From a checkpoint of a small mixture-of-experts model trained on Wikipedia: vocabulary 16746.
Below are experts of layer 9 (counted from 0) of a mixture-of-experts language model. Rows are named router (the router's row for the expert) and show model dimensions 64-127. Each number is 500 + 50 x the weight over its row's rms, rounded and kept within 0 to 999. Numbers have three digits each.
After each expert's rows: "mostly gets" lists some tokens that are sent to it at least half of the time; "gets" lists some tokens that make up at least twice as much of what it gets as of all text. This comes from a sample of Wikipedia text that the model never trained on. Tokens count by the router's weight.

# expert 25
router:541545485527448515508489596534475559524479511520408593393485438509475529483602440469514531406488523454575456515479452509486455469405514452482452494432538555475508538459559472467651518479451441
mostly gets: " John", " Richard", " Michael", " Robert", " David", " Henry"
gets: ".", "-", " John", "|", "=", " William"

# expert 26
router:524549385471511496548372626508451591586480534517501480476505493522486561546496447520456458481570506448437532572478552573481463483501452538541624477543567444511483491446452564489436419486532575
mostly gets: "\"", "|", ".\"", " •", "\",", " Preceded"
gets: "|", " |", "-", ")", ".", "\""

# expert 8
router:545575464500453508344564611542581603443508416542562516513499450555473471376450472422462473523464499555521483496501583468487556551473511489421517635495481515502483457443396549528422512606534469
mostly gets: " a", " an", "The", " The", " This", " this"
gets: " a", " the", " an", " The", "The", "'s"

# expert 14
router:476539517412468481507535505495577510511514502415460436490477460545448543524486501595505521437464486516505520549567457528425411506511466542428500457515399492502457494447461553487431542517529475
mostly gets: " \"", "°N", " '", "″N", " [", "^{"
gets: " (", " \"", "\n", " |\n", ".\n\n", ".\n"

# expert 6
router:495474541485403518504559530568470423483593478546444588482515409505472491510509495435425510464582520426523504449507488485410457502522445487528568533554422531532535599484553477475596525476546461
mostly gets: " player", " member", " President", " album", " son", " system"
gets: ".", " |\n", " album", " coach", "er", ")."

# expert 24
router:584502444520574536528552430454532448554528543542592536466520474443558468486428504487506519484512597457480533552468514549454444555537521439528571534425476453467494561565484506570459536554566440
mostly gets: " −", " ft", " $", "′", " him", " £"
gets: " ", ":", ",", " at", " −", " $"

# expert 35
router:532480482603488453465533462451508451468537504499605467517466507438545573432423421463527478556437548494434450508509448500409439409549430518533515502549571558494499453589492595499503463534499600
mostly gets: " has", " have", " during", " had", " into", " used"
gets: " for", " of", " with", " to", " in", " on"

# expert 13
router:466519592372485511446545459572445506456512489482560503613439465505544482487501545504608478606526464526476555479392577488515527511448551493464564548489547617591463519499543468607496484596562519
mostly gets: "The", "See", " United", " The", "|---|---|---|---|---|---|\n", "Scientific"
gets: " the", " The", "The", " United", " information", "Personal"

# expert 32
router:588518531561506498509480491509469506560470483530479488506510497529553454514587552530462489477566557511479508450415564476522619495580527519477526587539410495501480484418525512475498567537452465
mostly gets: " his", " their", " its", " her", " new", " political"
gets: " the", " his", "'s", " a", " their", " her"

# expert 21
router:618540516578542555550528567510642433502471460520514469526585383515520429501468517548490541445482504414513546489584455468559553541477535486583415499372482513525471467495517538419557512446544535
mostly gets: "(", " sq", "(s", " (", "79", " $"
gets: " (", "1", " ", "2", "0", "3"

# expert 38
router:465428533476527464449568552468543479518512472445436512538553566445480457526590451511553519471495532540477507491472499487580393605524612439594556580435573480559502544441506502428529615582492435
mostly gets: " mother", " against", " by", " father", " They", " Julian"
gets: " by", " of", " the", " with", " and", ":"

# expert 17
router:534409478450452593533433534472464475442547531528424549531459442604440567475539586497445490427491605530491495503525491383466522425399493512564460487499440450479486518581533454458516512450429539
mostly gets: "_{", " Street", " X", "ā", "X", " Creek"
gets: " (", " ", "2", "_{", "1", "a"

# expert 23
router:503503553452422543510488538501525547556526485571524400563574492394491469503590464563452453426464558474471567512494558523515447455551491459531542464415425586455508581489465508495482571589472547
mostly gets: ".\n\n", " which", "==\n", " However", " where", " This"
gets: ".", " The", ".\n\n", " that", " the", "The"

# expert 10
router:546549450414479321612572521433417577520407500478554390506472510499416520456499413569574401562435547486458517467605525496487552489539474458520453598485550534519541453522530546453476527432539547
mostly gets: " until", " After", "In", " However", " during", " because"
gets: " ", " of", " for", "201", "In", " In"

# expert 22
router:587416398490509421454514538530536518569374375514537549476583454490475583475535509480537453459516500450520462482538403535556464536398524526514518555488472532477467521588553477506534540569431534
mostly gets: " been", " was", " became", " being", " were", " is"
gets: " |", " was", " is", " were", " are", ";"

# expert 33
router:512430537470499501479518501495390512415490457546554537433442468538520504451491548570493487492455483474535362510592476490546508436491537422435473499499576465520477542575517569524516459523548535
mostly gets: "201", "202", " would", "198", "197", "199"
gets: " ", " to", "201", "200", "202", "–"

# expert 34
router:478475497470559377483411383564519469503460485521526480569441434338451506564461421500534483558550487515473455533515441488557558400476462586513500440559520454530562470492401464535475519481510528
mostly gets: " He", " It", " She", " Mc", " he", "It"
gets: " was", " |\n", " He", " (", " he", "=="

# expert 28
router:480515477467522566517480507573536459530483492524501544446394555556505454459449597549467461463462496560528490465502572470565483465502556553495567491427548433510504638498446525546458515568457566
mostly gets: " and", " or", " &", " who", " but", " They"
gets: " and", "0", "3", "6", "2", " that"

# expert 18
router:433504466487544535505487549513481477427523541511532488598465589521425575532451531488444564579512462514448488603543565490494503564484446580554500538527513548523409544496593523480409477419438597
mostly gets: "″W", " September", "″E", " February", " October", " November"
gets: " of", " in", " the", " United", " September", " January"

# expert 37
router:550498490542576517484466430564499520483439556500529560435493492450498499480493612438563601524414567462470511560541402429465487490482414606435505478483520545504511482557492520489533469470510656
mostly gets: " became", " appointed", " Succeeded", " become", " being", " According"
gets: " as", " was", "0", " a", "9", "8"

# expert 19
router:487441503477509525539452494525484484514562592432518519564550460534593513475520453409508522503602576479579423565477438501441457478543490514564497492482550557469485484614497469527509486400466470
mostly gets: " in", "In", " during", " In", " until", " through"
gets: " in", " on", " of", ".", " at", " from"

# expert 9
router:468506505453528516498402497484545473582517507534486429500511521415529582520440471488528554456565469453565533481423477441549446457407469471562596512518563364461399552552430452561515443502391490
mostly gets: "),", ");", "\",", ",", ".,", "',"
gets: ",", " |", ";", "),", " and", ":"

# expert 0
router:508445446486454655474560523522527533460586516551507503592502519555448453507489496411527636466492466591511520547525501529441513508454514509394490491468527437485485468507468471452511405521502406
mostly gets: " H", "_{", "-p", " A", " M", "-m"
gets: " ", ".", "-", " a", " A", " H"

# expert 27
router:467449516538496512497513565525554468580395584513460493458528497487524440570458575468395580466473518593440498515589471472508469492461559498377497503433457593501449550447449527461514568523534560
mostly gets: "200", "201", "197", "199", "196", "194"
gets: "201", "200", "0", "199", "202", "2"

# expert 11
router:538509504547390498464513517573480609512519488596587471498522555548481511479532587479496603449499544532559535492448487506494487523486575454414606606455472495488514508430488564435544446437434498
mostly gets: " largest", " the", " main", " its", " original", " People's"
gets: " the", " first", "th", " The", "|", "The"

# expert 5
router:554464486369476532533493490460511507424487470414457494486523520458540460468487540579551657495625499528441450501544460531619428442516545512490436449618420497522534478569447597455495559488584439
mostly gets: ".\n\n", "==\n", " =\n\n", ".\n", "==\n\n", ")\n"
gets: " |\n", "\n", ".\n\n", ")\n", "\n\n", ".\n"